Weights of a small mixture-of-experts language model, trained from scratch on English Wikipedia.
Size: 11 layers, width 192, vocabulary 8192, 58.2M parameters.
Experts: 32 SwiGLU neurons an expert, 8 picks a token, a shared expert of 256 neurons.
Training: 734M tokens, 5691 steps.
Below are experts of layer 7 (counted from 0) of a mixture-of-experts language model. Rows are named router (the router's row for the expert), gate (a neuron's input weights, with its number), up (a neuron's input weights, with its number) and show model dimensions 0-191. Each number is 128 + 24 x the weight over its row's rms, rounded and kept within 0 to 255. Numbers have three digits each.
After each expert's rows: a language model's description of what the expert responds to. This comes from a sample of Wikipedia text that the model never trained on.

# expert 0
router:192131111132089137106160125131145137153147097148101123103118162156149084131134142133120145116143139148155133110152132151142112114143134133118129141154118134093129111133129140136140132108147133168175170157141112158048129165122112135133135133126147110089126130088136116115143150102186117154113118126112107118093106127112118103106111166100056118135099136159092112158105105136136158130097148170170095162099129148125122156136159135134125119095066110143152139118133138177148173139155151108123100130168112123142128121124138100114093130144163136119145160109118168167081114133189128154
gate1:144146124148071194122157101114148134152158119164159134137179103104105143116105132186103146113173142148112167141142110081136139120095120123138157111100150126115151141153118133130131157144128148122136137094140111138126098101103120175109117116136147085144141153089136110122132149167125116111131143160101112144110108074148139095149131100083090122183154102121180056145107099116109101154143146117176142137103112157130103138159143121132153146131140108112086097128123146202124141147135112130123147134155107163140125139138137112102162129098119147088135132102150141143127152127127146123
up1:135106169102085124141121106120134140127163107172130109143144167060137131131120115153140139092145105143151153137131092096119125110113143160126125160147106167130122161114138155076121082116088137132181130132137158082111112133165114132176087136186094127151119122119195149091139151143125154128098123150132153188096083137121128119126120103099114085171149135129128123147116127120110116144098118151163144148116109113122134138116162136103123117109112103159121093123110129159116120125090123116138099129154145115113125097134090129059148132077137118142097135156111148141096109115149102113
It responds to: Mid-word syllable fragments. Short syllable pieces at the start or middle of words, such as or-che-stra, J-un-ior, def-un-ct, un-fit, T-echn-ique.

# expert 43
router:117135153165107145109136138114135125131142122096095112147097143114152120094193122164127136125141165151130148121109182156120136134122114121105130135130149104137148103085109149126130134111102147190110131152127092161134150153078152114118122140120148110183134098134143070136110118103185146131108143111117068119156128088129142136118118124170138132123085125144137112144164134114142144141143128147164153155133105140134162134109127092153121119151105116127086145131091130141148173141175089091147105117104135092125147100112141157102148176144144135095159164070129120172101155089147132100
gate0:116136129148084166172123128105124147139153059122109167109140115104128114091120103159097146078172079152116146102142157154129089107112115124142155140150111119091125109160151113127128173125131132102116126132107124077165101164083105141106094113119103121145066138153118126105129159133176084098115123086160122096105129113156155117137147098119112084110143123099152134097134142105145134120126146162121138119126127135124166142110138118148151090152118142181077123111145125129138132101127076135104133175130128127099112154130138117123125168108120121095130129122168139140114118079086106118
up0:114166137112170139149145108109124112121105134140121151099109161094114137139100172140156160092110094138124125127129111119156129102139122116132127114140165146142113132141106125112159137154116117135141166124121182142122112137119121147167147136130111152096152111142138137087112133155114150133120108126056121162101152124118101117146101172094145152106150115165129118155132104126108126118124149131088104085191079128160139113129139176199118152107127098112150114137091124115087160108150119148089135145139085131100155098115161102111150125137084100107123089149157115186183109139110138163
It responds to: First name-pieces. Opening pieces of proper names, often first names or name-initial syllables: Win-ston, Win-chester, Sun-ak, Don, Stan, Frank, John.

# expert 58
router:116080151109155148107120107102129105139113147115177134146120158114117176130113142133123138095136128136133166187171073069133101117092128114142131139128138170138122117130139096114119119167142139116157127073118126141148124104116109139113107080153152148136143101127137119127156113103150107128121156178168181133102147184138141119133125138107121134093134146076141150118160148115121133177126125128174161140143090143122123138121107075144129125083143094163128111139103126103131160116103119143110140180140118082125096122130146163096150156111119167177105136128114118131144080131112144156
gate1:104140165126180074132136098108104092143092148132120127133157104124132104168140109130138112142108146093140142104142128182189090110141127117146110127150092102164104130129077135107135125159184132117120125131145136118140138110113145124141083162120111111144120106125134099108122155151164131110168122134107139133146093153183139136126170137147105117178094144147112126097152107112138127122131082109113129173148127131148128170098123128116104125111162160123102124121119109136166146139114159129067119133172102174132087140067112127140135140114149129097116096193169126132120145142095138120
up1:165149129118099162107100132162077111130093125126158167123084119091101111091146173116110116153095173143143131131136127097142104121122141082157124117163137105177143099150123121211157144108139138134110128143113113168157142180118130140142095132127128125155142104150140121110136119169143067127124105125147138143116102113130160136117124110099142127133116138125094118155133119098099100128115149111137139119104102179091105137099137091109155140088098130130182143105106113123157128176093115122176177134135123135118162119103156115129180135140146113152137135106099147147148088093124122113
It responds to: Word-initial single letters. Single capital or lowercase letters starting a word, after headings, line breaks, quotes or parentheses, such as P-asch, P-erhaps, f-ashion.

# expert 29
router:100123127109127130117175156106143124157148112106117086156094109143142121124129118119126167170141096127135158086147131166169099121153123088160136107178143111126144160146135183107135144119102159134153148112162156119106118174117099139127115094151160126119114105115116101136100118088134130128141183125097120108115159141145105153138105168119100167097135144159062144132159146124108118074121118126153101136120076107110132153142140135116119106143118119087153127129076091137136123151158098101135109107147097075091093117111121121107127149133108148132124097115121129181102111094169107101
gate1:111148108151109099180127150104151127167123099128112101139125114116159111110110155094168130136136130115142111155125163131107109143101092116137142127153114117104135154158141176137128137088118150107146132119099165108092105127179109083164164136124131168107128150117157161148130146152137150138181130129110160134134081149096086169153114120107116161121127129148078108107125068196107138137139119116151142150126117121092145121139164125133180122101121081129111159150117142128138174145154112076119113130128098113102121119082159115125154154135095138105083140121140107115133136106170160140
up1:139133146123139090131122142087159164088139154130146120109117101125121141129122137087142132128132111110152151126077137100161118112156110144120130139105126118127138126107136113089130120120105103106112115159115121172157126121105086134129132108080133112137148132173096144130135099171122111078157114136117116151114153125099173149148077120086134125140121151141136137130173098089118071128137160123091145161152164098162105117171122130107125099061143096083139134168077118147142142139072112118137133132122141151172161117150134113109123110150146158067121150133131111114078146099094145093
It responds to: Technical word stems. Word-initial or middle pieces of scientific and technical words, mostly chemistry and biology, such as prote, chem, organ, enzy, homog-ene-ous.

# expert 26
router:115080112102121133118145120105117121139128157093165154138114169175112140153161135102097111150144113123151130105143088114099085120114129084143163131133163145116145148142117120101105137147115131145157113107083133155095132106099122114124124058117165157147095107124128084134116112129130123083094169167148167145119154154166153157090130126081114130126160165106122147117133116142163153140103104131193167132092116143097124145119139133137114156101152109144154088169104053137102139125122114139147155177116108104126102116123160132135101115108099156140107133125123134096129104146132146136
gate0:177125116127131061121115166091119090129152102156138132133118124132150118121165085161132092095127182137117112177111121077063123109094166170102154130126088138137124143150148114191112112123144111135161125129093165115149101129126153126121122092134159110106110108107137165103146148166117137140137126131121126146111097122158156107122097147132117106137128138172136181165138078137100150142149130128126137093169140130148125122140123166165123105142146114148134140137102124142088139149155122144136136108123169122126132181131142159138090162109174118145112105137147121124133062125147135144
up0:133155154134126074173110144151150099150147128181118129166111128134151121120105120178119121113131152157098129137146131074091100108151092109184144143138158125106099162115139142089107139104158106115116135129116115146114155139108089130114095116137133103135175137123112112144107134163176135101143111148160157176138163112138138087121141157129121109153135130162137119156113071135150175129098165148123175126120145080131110131088138162107086132144145111122168118121124191135120137111146088112140156137092145117125116140128118158152120117075111128133125162145159106122159104138085138127
It responds to: Word-initial single letters. Single-letter first pieces of split words in technical or proper terms, such as d in diameter, D in Dental, c.